Experts of a small language model.
Size: 9 layers, width 256, vocabulary 22992, 34.9M parameters.
Experts: 8 picks a token, a softmax router.
Training: a variant of SOAP for the experts, 471M tokens, 7801 steps.
Below are experts of layer 3 (counted from 0) of a mixture-of-experts language model. Rows are named router (the router's row for the expert), gate (a neuron's input weights, with its number), up (a neuron's input weights, with its number) and show model dimensions 128-255. Each number is 200 + 40 x the weight over its row's rms, rounded and kept within 0 to 999.
Before each expert's rows: "mostly gets" lists some tokens that are sent to it at least half of the time. This comes from a sample of Wikipedia text that the model never trained on.

# expert 34
mostly gets: " January", " November", " September", " October", " July", " April"
router,158,163,243,233,235,257,191,102,177,152,206,216,212,198,196,213,213,184,184,275,209,152,189,117,162,218,268,276,172,141,248,177,241,282,270,187,233,219,267,273,207,161,192,188,230,203,132,201,196,213,308,278,219,162,260,245,190,218,196,194,231,193,150,249,207,208,292,185,200,199,247,151,201,213,175,213,145,236,181,221,141,188,206,189,237,180,125,209,207,184,157,245,228,169,189,231,134,236,247,208,231,227,213,209,231,259,216,180,164,219,175,224,185,153,69,143,240,201,205,267,147,256,165,205,155,187,227,218
gate8,165,144,155,202,244,242,150,268,203,197,164,201,226,195,181,220,192,256,240,266,224,138,247,158,135,275,197,138,187,207,179,173,199,203,210,175,145,261,227,171,181,205,122,163,234,241,142,161,214,142,235,212,253,192,232,241,192,188,190,203,137,136,250,227,184,245,212,183,235,169,139,261,209,199,270,256,189,205,208,205,214,271,255,170,155,235,169,222,247,236,173,190,270,172,116,238,194,145,214,163,246,207,248,198,155,174,213,184,248,273,144,206,189,194,290,322,159,266,156,277,116,220,149,144,234,216,268,243
up8,227,242,123,154,269,248,138,234,206,199,182,206,210,136,187,294,214,182,202,198,168,208,201,168,193,147,121,252,210,195,221,262,222,212,148,230,162,168,187,140,176,190,211,222,177,164,191,191,210,260,206,205,238,224,263,178,214,206,184,128,275,274,106,235,198,228,168,170,151,161,212,233,265,223,145,190,219,133,161,175,79,133,206,182,223,222,173,198,176,212,236,269,140,196,261,169,230,171,218,257,211,208,208,292,212,202,204,186,283,183,218,216,217,156,172,206,206,154,163,229,120,204,187,237,224,149,293,176

# expert 18
mostly gets: " Cup", " Army", " football", "ley", "ana", "idae"
router,173,176,225,215,259,226,179,216,282,237,185,249,216,174,183,216,215,224,203,270,278,214,144,207,202,194,186,140,203,200,99,194,193,160,206,196,195,252,206,248,204,225,180,176,167,189,164,207,261,117,165,179,234,275,185,159,246,210,163,204,166,238,225,196,193,92,185,215,263,134,199,149,205,246,158,242,202,181,139,214,179,252,196,150,192,201,218,149,243,172,228,233,229,162,117,141,262,146,212,202,178,100,204,85,179,171,161,243,144,195,215,193,192,234,214,222,183,138,222,155,165,246,171,161,225,200,148,208
gate0,199,241,128,202,293,183,172,208,263,232,183,178,207,119,241,206,188,215,225,135,246,273,269,160,199,191,244,228,248,228,222,258,175,172,176,283,139,195,236,198,220,128,221,165,152,210,136,229,221,202,175,202,162,190,210,156,157,169,155,262,119,185,149,235,212,200,190,207,262,248,227,282,237,172,178,211,140,150,190,200,132,184,218,236,193,252,248,189,176,207,227,160,232,203,72,252,139,221,266,122,216,225,201,254,241,196,181,213,287,153,165,190,207,261,188,207,188,183,158,167,197,222,157,183,241,219,262,196
up0,139,206,233,260,150,178,240,165,207,159,176,138,216,252,263,275,287,279,179,268,157,207,184,210,202,167,231,161,170,141,206,153,203,163,168,185,248,163,151,242,173,256,313,195,221,234,269,243,171,205,182,158,170,152,194,265,230,177,147,238,178,157,261,205,185,225,247,212,209,170,169,198,199,226,110,121,246,130,201,188,254,193,160,233,280,209,185,197,194,158,172,224,177,112,202,173,199,194,275,213,238,238,188,234,208,218,238,165,171,212,192,277,182,195,205,266,231,177,184,213,177,228,198,213,270,182,181,183

# expert 8
mostly gets: "°", " re", " Location", " comp", " dis", "(s"
router,149,165,234,220,169,182,218,131,183,139,202,227,229,233,197,229,229,182,128,205,157,202,249,123,187,191,260,243,237,157,220,233,273,295,202,171,214,140,208,191,146,106,202,192,258,194,166,171,127,268,173,212,184,225,285,169,228,226,243,162,183,254,171,158,264,206,231,206,187,210,224,210,167,171,224,210,221,195,203,253,143,187,165,321,230,178,186,250,184,250,209,204,270,207,251,201,164,264,175,169,186,206,167,227,280,257,120,233,262,236,244,206,176,170,117,188,248,224,174,213,188,226,165,232,193,192,246,191
gate1,161,197,209,194,261,212,180,277,216,137,230,222,200,188,235,230,196,219,283,190,231,173,141,177,196,297,174,167,307,226,216,180,261,205,232,187,178,170,193,101,197,233,225,227,175,194,131,167,163,164,197,206,230,215,131,206,231,191,271,253,198,181,167,193,258,123,186,212,217,182,129,226,179,172,269,176,236,198,166,173,144,194,189,188,262,150,241,258,220,279,204,235,175,145,204,159,106,184,219,178,105,217,173,162,272,217,198,261,200,204,201,140,180,169,273,249,175,253,257,181,163,164,177,226,201,226,157,248
up1,162,244,162,194,221,174,176,198,221,232,140,183,245,193,226,199,221,173,206,234,190,211,162,284,213,181,151,189,192,226,176,249,157,168,272,210,170,193,189,206,142,112,121,264,163,160,188,207,102,207,209,116,205,177,246,158,159,237,197,279,190,175,208,215,210,212,194,230,200,135,190,270,199,271,186,264,169,211,254,232,192,160,152,220,194,107,194,218,130,211,122,289,171,167,231,231,188,228,194,184,156,205,193,245,188,248,160,174,139,212,222,190,224,230,181,227,154,233,291,191,230,158,192,226,206,178,188,170

# expert 6
mostly gets: " film", " album", " school", " city", " game", " government"
router,245,172,218,147,198,157,183,239,242,212,221,209,151,215,222,234,152,125,219,158,247,147,173,220,229,176,174,170,267,216,195,189,209,163,177,230,251,179,188,121,125,167,227,139,179,206,131,223,182,117,162,224,140,127,200,155,226,210,192,209,195,251,239,210,216,182,260,175,210,180,193,213,248,211,234,167,186,150,224,246,143,159,226,111,182,246,186,147,150,264,207,245,232,200,257,174,218,224,237,178,233,178,206,185,203,182,198,238,162,287,301,202,216,211,154,212,188,190,243,208,152,199,220,138,223,226,240,263
gate0,148,220,174,239,149,221,226,203,217,146,221,201,221,233,257,239,197,120,262,181,201,165,218,152,207,159,168,202,261,150,151,243,197,205,227,177,176,269,208,254,234,221,147,178,181,113,143,133,203,270,249,234,143,221,162,163,216,247,241,208,223,270,247,144,237,249,185,157,261,259,186,218,187,174,203,156,146,217,187,221,278,80,241,173,203,234,151,198,213,212,219,225,241,216,100,166,185,210,231,240,203,214,260,200,241,162,171,151,215,214,202,254,187,179,209,209,289,189,207,231,242,231,183,182,182,205,228,181
up0,145,228,177,262,103,241,223,221,162,210,127,262,216,230,152,223,187,249,199,263,177,164,211,154,214,142,192,154,203,190,244,130,230,182,225,170,149,215,187,152,236,202,195,215,202,216,136,216,218,213,221,199,192,209,163,204,178,167,180,152,123,195,203,260,225,200,199,160,265,260,195,281,152,252,163,188,179,224,189,157,225,144,242,222,230,156,178,164,132,154,172,185,117,254,229,191,235,250,214,124,181,253,227,198,231,156,141,188,148,231,177,164,280,216,231,180,255,177,228,201,162,170,132,272,269,193,228,208

# expert 21
mostly gets: "°N", " served", " Safe", " —;", " get", " make"
router,248,194,219,187,217,160,265,220,215,189,104,162,197,216,215,186,208,132,145,138,184,116,233,193,190,184,282,246,312,236,231,177,145,159,209,205,220,225,224,162,180,216,200,106,217,178,171,181,229,157,125,156,222,250,186,176,183,151,284,158,154,144,224,210,274,193,245,241,195,198,179,129,155,262,264,186,207,170,161,193,243,148,222,177,148,154,180,224,167,293,163,199,222,175,239,239,152,164,214,193,249,190,135,279,213,225,252,181,255,240,187,162,208,177,229,195,209,255,134,208,286,151,200,126,256,224,181,202
gate0,250,310,129,220,223,195,219,241,240,219,92,220,208,192,163,206,221,189,172,259,176,237,225,202,206,213,179,163,183,230,215,150,176,262,220,263,218,173,246,198,209,180,147,119,230,237,179,231,189,202,152,178,187,252,177,179,206,226,236,227,216,137,167,241,164,214,245,185,248,233,105,165,188,228,194,240,176,146,161,243,220,251,196,227,198,236,164,200,204,245,237,198,185,162,187,220,175,173,207,168,225,175,144,197,194,140,258,206,204,254,183,127,217,270,211,107,212,228,230,184,194,168,190,224,236,189,181,218
up0,165,197,223,176,164,264,221,198,256,252,215,244,182,186,273,206,173,139,193,288,175,152,174,203,215,199,183,170,163,188,198,213,246,220,177,133,141,132,213,191,230,220,155,163,250,212,116,186,211,157,184,205,210,237,199,186,166,221,233,160,254,287,178,130,229,172,255,229,123,189,197,218,158,171,196,161,195,233,180,216,243,233,187,206,218,212,200,234,127,194,128,210,185,166,253,237,171,130,176,224,181,195,147,209,164,233,154,129,229,214,196,223,164,176,198,229,295,151,132,194,236,192,235,223,202,250,212,201

# expert 24
mostly gets: " is", " was", " were", " are", " has", " had"
router,121,228,181,181,200,220,228,240,166,163,197,141,239,195,175,174,127,92,178,247,153,234,190,231,237,178,206,180,248,191,266,153,247,168,243,177,209,172,162,164,138,270,185,250,197,253,244,224,196,155,310,181,165,117,157,170,205,235,232,256,180,77,207,138,240,277,144,230,198,240,156,172,171,194,201,215,217,176,253,251,199,203,244,204,174,240,189,219,240,202,190,178,132,265,246,248,196,214,144,218,159,299,221,175,253,192,180,284,211,231,122,166,190,254,253,163,170,234,245,160,206,202,193,205,264,119,170,174
gate0,144,307,190,174,258,177,125,307,193,183,164,153,280,222,181,167,200,153,184,254,193,204,222,216,229,229,285,165,233,234,169,260,194,217,207,212,163,147,193,162,150,214,175,283,228,198,199,166,209,196,246,221,158,193,203,219,206,213,187,202,201,196,159,237,220,203,237,124,181,250,202,194,214,247,152,200,167,231,225,181,236,125,169,219,182,223,220,235,228,234,203,168,137,210,240,188,170,180,227,197,189,191,197,161,212,196,179,200,110,174,175,116,181,132,235,168,258,198,175,217,234,244,165,237,160,175,229,205
up0,148,234,159,220,152,181,210,213,199,136,204,174,185,191,191,253,172,131,230,178,172,184,108,205,213,142,237,159,173,199,189,171,259,269,194,196,175,209,189,224,205,168,185,156,243,209,184,299,174,233,193,240,171,223,183,215,176,335,123,191,220,164,230,213,236,262,167,176,145,256,214,232,135,205,128,183,207,199,212,246,211,132,202,239,277,214,160,223,211,267,185,193,203,177,239,218,169,183,161,190,212,195,174,241,214,197,129,180,162,280,143,150,194,297,166,244,201,210,145,197,196,225,166,150,277,181,167,192

# expert 19
mostly gets: " John", " George", " El", " James", " William", " Z"
router,201,199,203,184,178,201,221,222,236,262,249,199,178,204,180,183,150,277,242,208,152,229,315,248,206,182,171,184,175,209,143,247,169,158,183,223,210,205,142,323,269,254,160,177,220,222,274,246,231,220,172,168,249,249,222,243,174,179,182,185,193,181,252,154,136,194,146,213,160,206,239,225,212,302,213,237,206,234,184,180,247,224,184,172,188,171,217,183,236,190,193,165,156,244,191,203,180,147,158,172,212,170,226,204,164,215,190,155,274,211,194,247,239,171,210,132,205,203,203,202,225,178,166,199,180,248,188,195
gate8,183,168,205,293,170,120,211,166,203,198,220,225,213,148,209,194,229,205,222,197,163,257,173,135,157,188,157,233,237,213,218,209,111,161,179,182,226,103,125,216,167,190,220,244,198,154,297,217,194,242,252,167,158,219,222,120,224,165,223,124,202,204,235,219,239,225,204,187,170,208,207,250,266,205,151,188,240,158,224,202,221,227,146,168,147,218,191,217,133,250,264,178,260,184,170,92,217,207,273,232,231,203,216,179,166,168,247,215,221,256,264,241,191,222,144,98,201,219,252,287,185,213,208,203,196,194,235,234
up8,172,234,220,185,185,205,133,242,160,160,109,211,150,195,215,128,177,192,157,185,205,232,274,141,178,213,191,179,180,195,260,210,251,178,180,198,213,119,205,214,130,181,128,187,129,183,199,122,181,291,213,209,263,201,223,183,232,209,184,188,114,246,149,197,190,199,190,174,95,179,136,241,188,217,162,178,222,162,220,232,285,218,238,192,159,186,208,209,231,278,226,94,164,226,235,225,273,226,191,235,163,211,247,159,146,267,203,213,158,201,170,234,188,276,292,231,219,214,180,228,160,190,214,190,185,180,189,176

# expert 31
mostly gets: "==\n", ".\n\n", " ==\n", "===\n", " ===\n", ".\"\n\n"
router,220,164,181,246,239,171,151,193,228,115,146,238,188,202,230,212,205,227,181,200,209,154,214,191,161,218,191,205,195,194,228,194,197,301,226,251,148,196,304,220,192,207,202,120,178,142,207,191,216,223,243,223,145,175,290,223,173,287,236,175,224,268,208,188,225,219,238,177,199,177,224,227,259,213,157,258,144,212,255,204,198,196,210,222,246,156,155,203,193,276,170,228,228,132,201,276,161,214,171,179,188,169,240,284,217,175,216,93,194,170,163,246,265,227,144,239,213,240,191,225,212,232,189,247,201,174,267,228
gate0,164,219,221,173,206,256,173,136,171,223,192,274,240,216,198,207,204,153,200,229,147,231,246,173,158,214,185,198,187,235,265,195,151,206,189,275,167,217,236,199,252,239,198,245,135,217,210,220,191,185,119,118,216,162,164,153,214,254,243,163,203,175,177,221,254,166,169,181,178,215,249,228,197,146,231,289,224,329,183,209,244,194,205,241,188,112,157,207,244,254,205,201,234,247,151,174,204,212,233,120,156,283,235,206,193,188,204,281,234,227,203,162,240,216,197,141,177,154,139,252,150,190,223,224,207,260,217,179
up0,199,185,151,171,240,187,161,223,227,304,107,187,194,179,173,192,242,112,246,229,187,280,211,171,216,179,226,195,118,171,126,238,274,182,155,146,233,214,182,138,216,237,298,138,213,232,214,185,217,237,225,223,217,271,193,231,175,175,209,227,196,169,212,201,85,254,184,283,203,187,222,197,140,193,186,157,224,165,227,205,177,169,177,222,189,233,279,171,161,285,238,126,157,263,212,211,224,213,188,173,230,192,219,177,259,316,204,244,200,290,154,297,137,198,218,198,195,253,215,188,169,252,170,237,159,199,257,149

# expert 26
mostly gets: "ation", " development", " Air", " military", "ations", " political"
router,254,177,212,154,238,146,181,254,208,246,236,239,169,213,226,227,128,177,246,228,263,194,251,218,185,209,201,207,259,225,113,212,186,162,141,178,199,245,224,171,179,161,213,157,243,181,187,170,191,142,224,145,156,191,211,179,238,129,200,187,206,226,201,213,223,81,204,231,213,185,244,218,299,260,220,198,209,235,181,193,150,239,249,100,225,205,179,152,154,192,200,233,263,214,249,173,236,170,159,211,237,126,159,178,182,193,115,177,192,204,230,242,258,269,198,201,165,111,192,223,219,205,286,162,224,245,258,238
gate0,190,188,210,217,186,165,203,194,209,122,213,275,167,297,216,158,166,159,199,244,185,226,211,237,187,280,184,301,208,291,257,167,144,198,274,280,202,238,227,145,242,175,275,173,185,164,135,277,147,189,200,247,147,225,199,148,219,225,270,206,204,149,175,192,160,181,189,189,145,232,188,181,170,229,186,222,178,152,174,108,171,277,192,131,165,239,254,205,192,176,237,239,249,200,195,178,199,190,201,199,159,202,118,154,285,241,201,208,223,152,226,264,216,143,179,291,143,179,247,205,270,182,287,231,189,233,268,182
up0,124,137,268,190,221,198,205,157,156,174,215,202,154,230,133,274,274,134,163,205,167,219,185,187,178,231,249,192,263,203,144,139,234,185,214,168,262,213,197,196,259,205,243,209,187,206,176,244,264,171,254,139,202,186,181,168,232,204,194,227,225,259,256,157,216,209,198,173,183,209,233,170,260,101,192,176,256,166,139,130,146,220,229,210,211,212,275,175,277,142,135,251,155,226,235,126,202,158,125,210,158,99,210,179,115,164,296,218,215,193,277,229,209,209,264,160,207,148,96,163,209,179,237,186,222,224,235,256

# expert 32
mostly gets: " (", "),", ",", "\",", " was", ".\n\n"
router,189,191,154,247,201,230,218,155,146,252,189,122,146,200,271,189,174,195,148,167,171,229,170,179,235,283,210,173,193,149,250,184,264,254,191,161,230,119,237,159,225,209,228,218,149,153,177,221,228,183,256,175,222,196,209,254,191,233,204,234,265,232,223,281,101,234,235,236,217,166,165,171,162,145,222,219,237,134,184,187,174,235,172,209,258,168,192,181,228,167,149,222,197,207,185,244,204,208,172,183,206,176,157,245,214,217,177,235,217,130,184,184,206,174,193,276,199,214,162,175,239,125,298,170,155,162,177,244
gate0,248,189,206,196,229,200,237,240,233,208,129,249,214,200,191,237,275,207,205,190,144,290,182,257,183,155,116,159,189,302,133,286,190,231,207,310,102,199,234,206,190,179,228,210,192,208,248,226,195,157,236,166,178,174,257,131,204,212,190,146,222,126,190,177,156,254,229,239,225,221,206,252,217,185,145,192,317,189,262,234,181,191,235,212,238,234,177,253,179,210,167,223,195,207,140,244,210,236,202,208,235,206,234,160,178,154,215,249,211,210,211,182,265,241,256,195,232,226,228,200,133,149,170,243,223,160,131,146
up0,244,216,216,140,170,141,221,172,242,214,190,181,203,178,226,212,260,235,189,193,185,265,218,198,321,168,136,177,144,218,178,254,201,157,181,219,228,231,161,206,168,154,205,213,190,202,252,221,222,188,182,160,231,184,213,219,140,133,188,248,188,213,101,209,208,296,161,234,152,194,232,151,225,260,143,266,223,161,206,170,178,179,220,170,219,166,146,254,210,265,193,191,202,113,159,173,175,213,277,205,219,286,176,224,207,268,225,196,136,269,294,136,240,218,206,154,266,216,158,206,130,154,217,250,189,211,257,194

# expert 27
mostly gets: " to", " for", " with", " on", " from", " in"
router,166,214,215,159,253,210,228,162,196,191,166,238,188,184,198,158,166,133,192,209,143,223,192,120,225,153,181,234,154,204,206,211,208,189,253,129,168,248,131,188,237,219,171,210,142,228,245,209,240,270,281,201,226,144,211,226,242,256,164,197,169,121,178,141,277,231,157,186,261,185,172,204,115,225,222,209,229,234,198,210,185,176,194,249,195,289,199,223,234,225,192,138,227,147,257,166,207,203,151,163,199,281,154,205,172,271,226,199,196,180,151,167,173,236,279,284,133,202,168,257,189,197,181,248,227,170,220,114
gate0,236,217,183,277,197,178,188,256,244,208,188,228,169,183,97,200,229,143,197,158,138,169,209,227,210,227,173,220,195,194,235,281,163,186,225,235,178,191,219,216,209,157,192,297,191,160,181,176,207,192,155,171,224,224,237,206,184,280,232,197,195,209,151,248,258,186,202,203,263,176,247,268,224,223,182,184,181,247,268,208,211,210,141,205,197,216,181,207,184,156,216,259,191,238,148,179,205,187,172,220,250,210,184,267,148,112,175,176,189,216,157,230,131,221,222,173,186,213,204,262,223,233,151,192,237,178,77,223
up0,259,261,131,195,180,194,238,256,177,181,197,248,210,168,195,216,202,215,238,179,208,278,180,151,195,161,196,180,212,151,277,234,203,192,214,240,174,107,191,152,151,217,129,146,254,263,171,183,195,194,219,186,193,217,201,236,148,165,199,265,240,211,280,135,122,257,219,160,217,205,250,185,193,195,225,236,169,203,233,127,156,210,159,176,182,181,245,126,199,243,242,161,135,225,208,229,180,207,134,213,217,224,211,193,227,178,268,220,236,258,168,211,333,214,192,242,248,213,147,145,229,212,187,211,217,162,232,174

# expert 39
mostly gets: "″N", " during", " During", " —;", " won", " served"
router,236,208,209,146,230,138,129,176,200,204,187,281,309,168,216,137,224,137,201,158,131,201,166,196,224,186,174,191,273,211,197,206,108,159,103,198,207,238,178,183,266,220,206,189,157,152,196,186,230,229,162,205,259,226,177,255,203,205,262,152,267,171,206,144,195,252,195,229,200,229,182,133,176,184,204,189,296,168,181,202,255,128,204,229,231,150,223,258,211,191,145,157,224,236,179,191,183,235,297,202,184,227,221,164,226,144,215,236,237,174,189,183,196,213,247,158,183,217,183,148,189,182,197,157,163,232,214,183
gate0,213,171,117,187,225,182,120,245,218,158,189,164,132,172,224,225,291,211,170,266,206,211,214,201,220,216,190,182,208,262,176,214,214,302,243,206,182,154,284,272,263,177,158,227,179,234,234,246,221,298,148,261,174,261,155,202,192,262,205,234,223,162,207,170,222,190,141,210,167,235,146,169,163,251,216,223,293,173,223,206,226,168,175,172,164,215,204,146,208,176,181,194,236,270,178,243,198,223,224,187,139,195,191,213,301,181,171,262,146,234,196,203,195,259,237,204,191,246,144,137,146,139,231,265,199,167,230,226
up0,235,204,191,193,228,130,183,214,167,247,159,159,157,188,196,220,212,217,217,221,188,235,210,284,261,182,197,244,217,166,239,235,172,216,172,182,172,238,224,192,184,168,213,209,204,135,275,249,169,242,222,201,126,208,174,180,155,244,186,133,205,213,239,227,204,206,237,145,109,193,226,238,152,202,176,195,289,182,212,180,263,254,119,218,195,191,189,187,210,240,267,206,175,249,177,203,176,237,162,151,213,147,183,221,261,153,198,232,217,236,289,189,159,233,235,285,225,207,278,153,167,193,191,203,192,234,184,196

# expert 30
mostly gets: " was", " is", " been", " have", " with", " had"
router,172,202,178,162,203,193,277,210,240,249,199,187,213,208,156,193,178,107,191,195,180,213,249,169,196,201,269,194,267,210,279,196,186,177,199,198,184,136,104,154,199,249,228,129,132,234,222,262,223,181,254,142,193,161,182,176,203,202,160,235,235,159,233,150,237,240,194,204,197,178,145,226,170,198,196,159,184,170,240,248,159,188,244,170,180,226,184,175,190,246,252,181,180,260,221,224,134,190,193,189,137,315,167,230,243,190,225,205,174,270,168,169,197,250,248,185,145,218,176,193,190,187,148,166,261,184,220,211
gate0,148,228,229,207,140,206,161,253,164,213,143,213,168,113,149,144,225,136,164,228,189,177,246,201,246,224,231,155,176,206,202,251,214,216,173,214,145,157,169,162,128,218,208,136,242,242,293,246,180,184,192,178,243,152,267,82,215,149,185,186,149,159,232,219,205,179,199,130,250,221,116,214,151,177,248,247,132,198,144,232,230,226,100,140,185,246,178,185,178,243,183,244,180,196,224,230,219,216,212,210,177,223,195,298,205,219,208,211,185,197,175,204,198,179,265,168,118,189,176,174,211,208,186,192,237,210,251,173
up0,231,173,203,149,230,188,252,209,195,288,266,255,201,206,172,189,202,186,214,226,215,214,175,124,222,263,225,193,201,216,200,177,259,205,249,223,159,171,279,186,292,228,173,212,246,145,188,281,172,222,223,165,197,184,176,182,224,234,216,226,197,198,170,270,207,233,244,151,186,196,292,184,196,307,162,167,223,248,204,187,273,247,217,191,184,284,257,193,257,193,186,219,204,157,182,196,126,223,190,242,267,193,241,165,268,216,181,230,114,183,183,204,188,207,189,207,154,178,128,196,195,169,248,189,216,166,282,147

# expert 17
mostly gets: " K", " S", " Z", " M", " Al", " J"
router,235,256,227,178,132,173,174,214,231,261,205,195,178,251,238,163,171,226,258,196,163,241,294,259,175,214,198,149,167,203,138,246,116,189,155,189,177,148,137,246,253,157,194,223,231,252,229,280,183,227,182,184,165,222,179,218,187,243,165,197,230,235,232,166,212,216,170,167,145,154,251,240,218,226,248,192,158,216,220,195,246,243,206,153,234,183,224,223,189,173,184,226,177,219,145,180,206,150,170,193,149,192,241,213,204,156,239,180,197,199,136,127,223,129,276,135,235,154,210,231,237,136,118,216,166,251,197,218
gate0,202,215,210,159,202,185,236,202,224,175,217,169,211,154,245,140,243,212,217,140,183,218,150,170,154,253,179,366,185,189,224,337,260,191,238,207,175,226,173,208,165,204,207,150,185,165,186,203,177,277,216,175,209,233,218,251,223,164,213,238,173,210,235,262,157,171,107,176,177,195,158,203,203,177,134,266,237,201,179,188,226,93,213,209,207,121,254,218,213,185,227,215,162,248,207,259,200,146,155,227,175,187,192,262,181,238,166,215,235,182,234,163,138,214,200,254,219,177,197,207,208,208,172,186,168,185,193,216
up0,225,289,188,204,210,187,247,135,259,246,188,156,159,173,174,208,151,204,219,228,232,250,306,214,165,176,245,254,184,229,244,184,226,130,189,246,149,110,175,223,255,166,228,136,212,234,192,197,226,207,172,191,228,205,229,186,169,208,186,244,177,216,233,222,152,177,165,252,191,196,227,257,263,211,188,228,211,228,278,210,147,200,191,198,207,184,233,212,308,229,247,234,106,176,162,240,236,197,199,235,226,207,177,207,197,239,116,211,175,225,187,104,208,233,191,224,200,173,151,222,135,156,247,208,265,283,203,188

# expert 14
mostly gets: " Z", " K", " P", " J", " Y", " M"
router,200,257,158,189,170,157,208,151,272,265,210,243,143,196,216,187,203,249,272,108,211,235,310,249,175,161,179,162,167,165,137,255,134,192,188,230,159,184,176,249,233,193,205,225,259,162,225,209,177,188,111,194,203,132,220,196,144,234,184,146,133,209,213,204,157,204,166,198,152,220,240,219,263,167,239,224,201,252,217,223,249,201,170,181,220,196,235,171,211,220,177,169,232,156,159,149,206,236,181,196,257,162,228,209,135,118,243,161,191,203,124,181,273,206,193,149,242,199,180,210,223,207,132,255,204,249,135,172
gate0,215,237,243,154,153,153,161,244,223,207,227,273,182,240,249,281,145,198,195,214,177,280,226,239,210,268,215,177,214,236,228,166,122,215,235,187,212,178,254,251,213,209,217,197,170,173,263,212,233,183,226,298,164,215,189,200,162,210,206,224,232,204,287,183,237,201,258,148,268,199,215,203,246,217,233,281,142,145,190,201,242,152,214,204,191,183,162,262,216,180,218,181,262,151,220,244,265,170,184,209,233,158,114,204,219,282,192,161,220,210,148,166,193,220,163,283,147,232,128,209,243,195,170,183,233,231,141,174
up0,215,149,123,239,197,155,139,136,158,237,160,160,181,252,164,230,181,205,226,207,172,202,223,204,207,170,151,186,99,184,176,237,249,155,222,217,190,199,227,201,260,152,176,150,237,135,228,169,259,113,215,282,171,217,187,244,124,186,228,238,211,152,197,218,245,191,208,195,233,204,138,187,263,170,213,226,176,192,237,162,205,176,234,227,183,267,236,173,183,139,183,136,191,221,234,207,209,277,182,276,286,134,192,189,164,251,130,149,141,185,175,256,229,232,215,257,216,198,232,235,183,227,197,223,180,217,221,230

# expert 0
mostly gets: " States", " season", " York", " India", " France", " England"
router,172,191,257,207,240,224,109,205,266,258,194,218,221,210,217,228,224,139,237,180,219,132,114,207,251,206,176,224,178,225,198,148,166,175,223,168,137,249,239,157,220,164,278,243,183,231,178,176,207,220,189,252,206,258,175,130,285,185,175,215,136,203,169,269,213,187,204,117,160,194,215,198,188,219,187,226,282,194,224,206,163,162,218,241,210,213,189,196,207,183,198,212,169,239,233,178,216,197,216,157,119,122,162,139,191,201,162,209,204,164,201,148,138,220,171,187,183,147,230,218,209,195,232,216,178,222,201,237
gate0,223,221,203,202,269,185,241,178,219,201,194,218,171,277,125,189,170,105,184,235,191,167,198,196,203,190,115,190,203,180,190,184,191,217,181,180,171,227,200,126,145,161,253,128,198,216,218,256,209,196,253,266,142,184,139,118,182,187,292,151,186,194,184,120,203,153,171,207,255,289,176,145,157,201,153,144,139,209,266,201,185,118,186,202,138,211,305,262,252,190,210,222,137,227,139,171,155,172,161,234,210,183,165,160,221,203,128,213,162,147,173,184,222,220,213,195,266,157,223,154,132,187,212,203,248,217,220,197
up0,168,154,184,204,177,193,152,240,212,152,131,172,122,171,263,157,208,275,228,228,244,234,135,229,187,164,205,261,132,209,266,235,166,136,208,259,216,241,190,190,217,170,163,268,222,238,201,284,194,166,206,200,138,264,183,170,201,196,284,209,191,144,135,195,232,188,165,251,239,191,187,209,151,261,231,204,184,184,219,174,203,229,204,152,213,210,232,195,165,181,302,230,247,234,200,239,290,198,147,187,238,168,184,237,227,251,183,276,204,189,245,252,164,201,193,236,260,227,214,241,203,217,217,172,163,184,206,215

# expert 22
mostly gets: " and", " were", " are", " has", " been", " &"
router,173,198,150,292,166,242,262,218,138,154,175,87,185,183,206,229,184,209,209,195,268,301,159,241,200,193,162,172,144,196,234,172,223,172,198,196,228,214,266,122,227,234,206,246,168,219,188,190,192,148,214,162,168,219,179,217,166,202,256,244,237,163,226,241,207,193,257,212,175,202,161,197,166,183,197,182,223,231,163,218,175,215,175,235,174,206,166,179,264,223,221,146,217,239,213,283,162,259,153,241,163,185,200,246,233,204,203,231,171,147,248,148,224,236,220,245,246,234,142,237,184,162,258,198,199,160,183,163
gate0,271,214,201,168,151,244,197,201,198,199,211,256,199,163,118,222,182,218,173,190,264,170,158,262,186,283,127,169,117,210,181,148,159,185,231,136,234,217,168,173,246,260,211,226,213,214,208,191,311,176,203,199,200,282,199,139,211,110,231,106,181,114,231,186,215,134,258,202,206,215,190,216,258,206,203,146,142,180,185,227,209,252,240,194,184,160,196,158,148,213,181,185,169,270,331,259,203,184,165,170,219,209,185,158,239,132,226,170,215,225,176,267,153,222,286,261,196,205,217,204,185,183,240,160,235,129,204,197
up0,237,231,211,136,257,229,228,190,127,188,231,230,205,167,241,121,203,195,251,217,215,171,226,208,208,165,217,192,221,210,250,251,251,123,257,231,184,205,205,191,180,155,167,181,215,250,209,235,201,154,180,239,218,266,285,225,251,207,226,245,238,191,79,246,149,191,283,221,154,214,127,208,258,128,240,194,245,224,236,206,217,149,160,211,163,206,239,261,143,149,189,203,201,178,157,255,259,303,189,155,120,166,261,178,190,200,175,237,201,207,175,184,228,232,185,186,126,170,180,206,181,149,242,181,202,216,162,252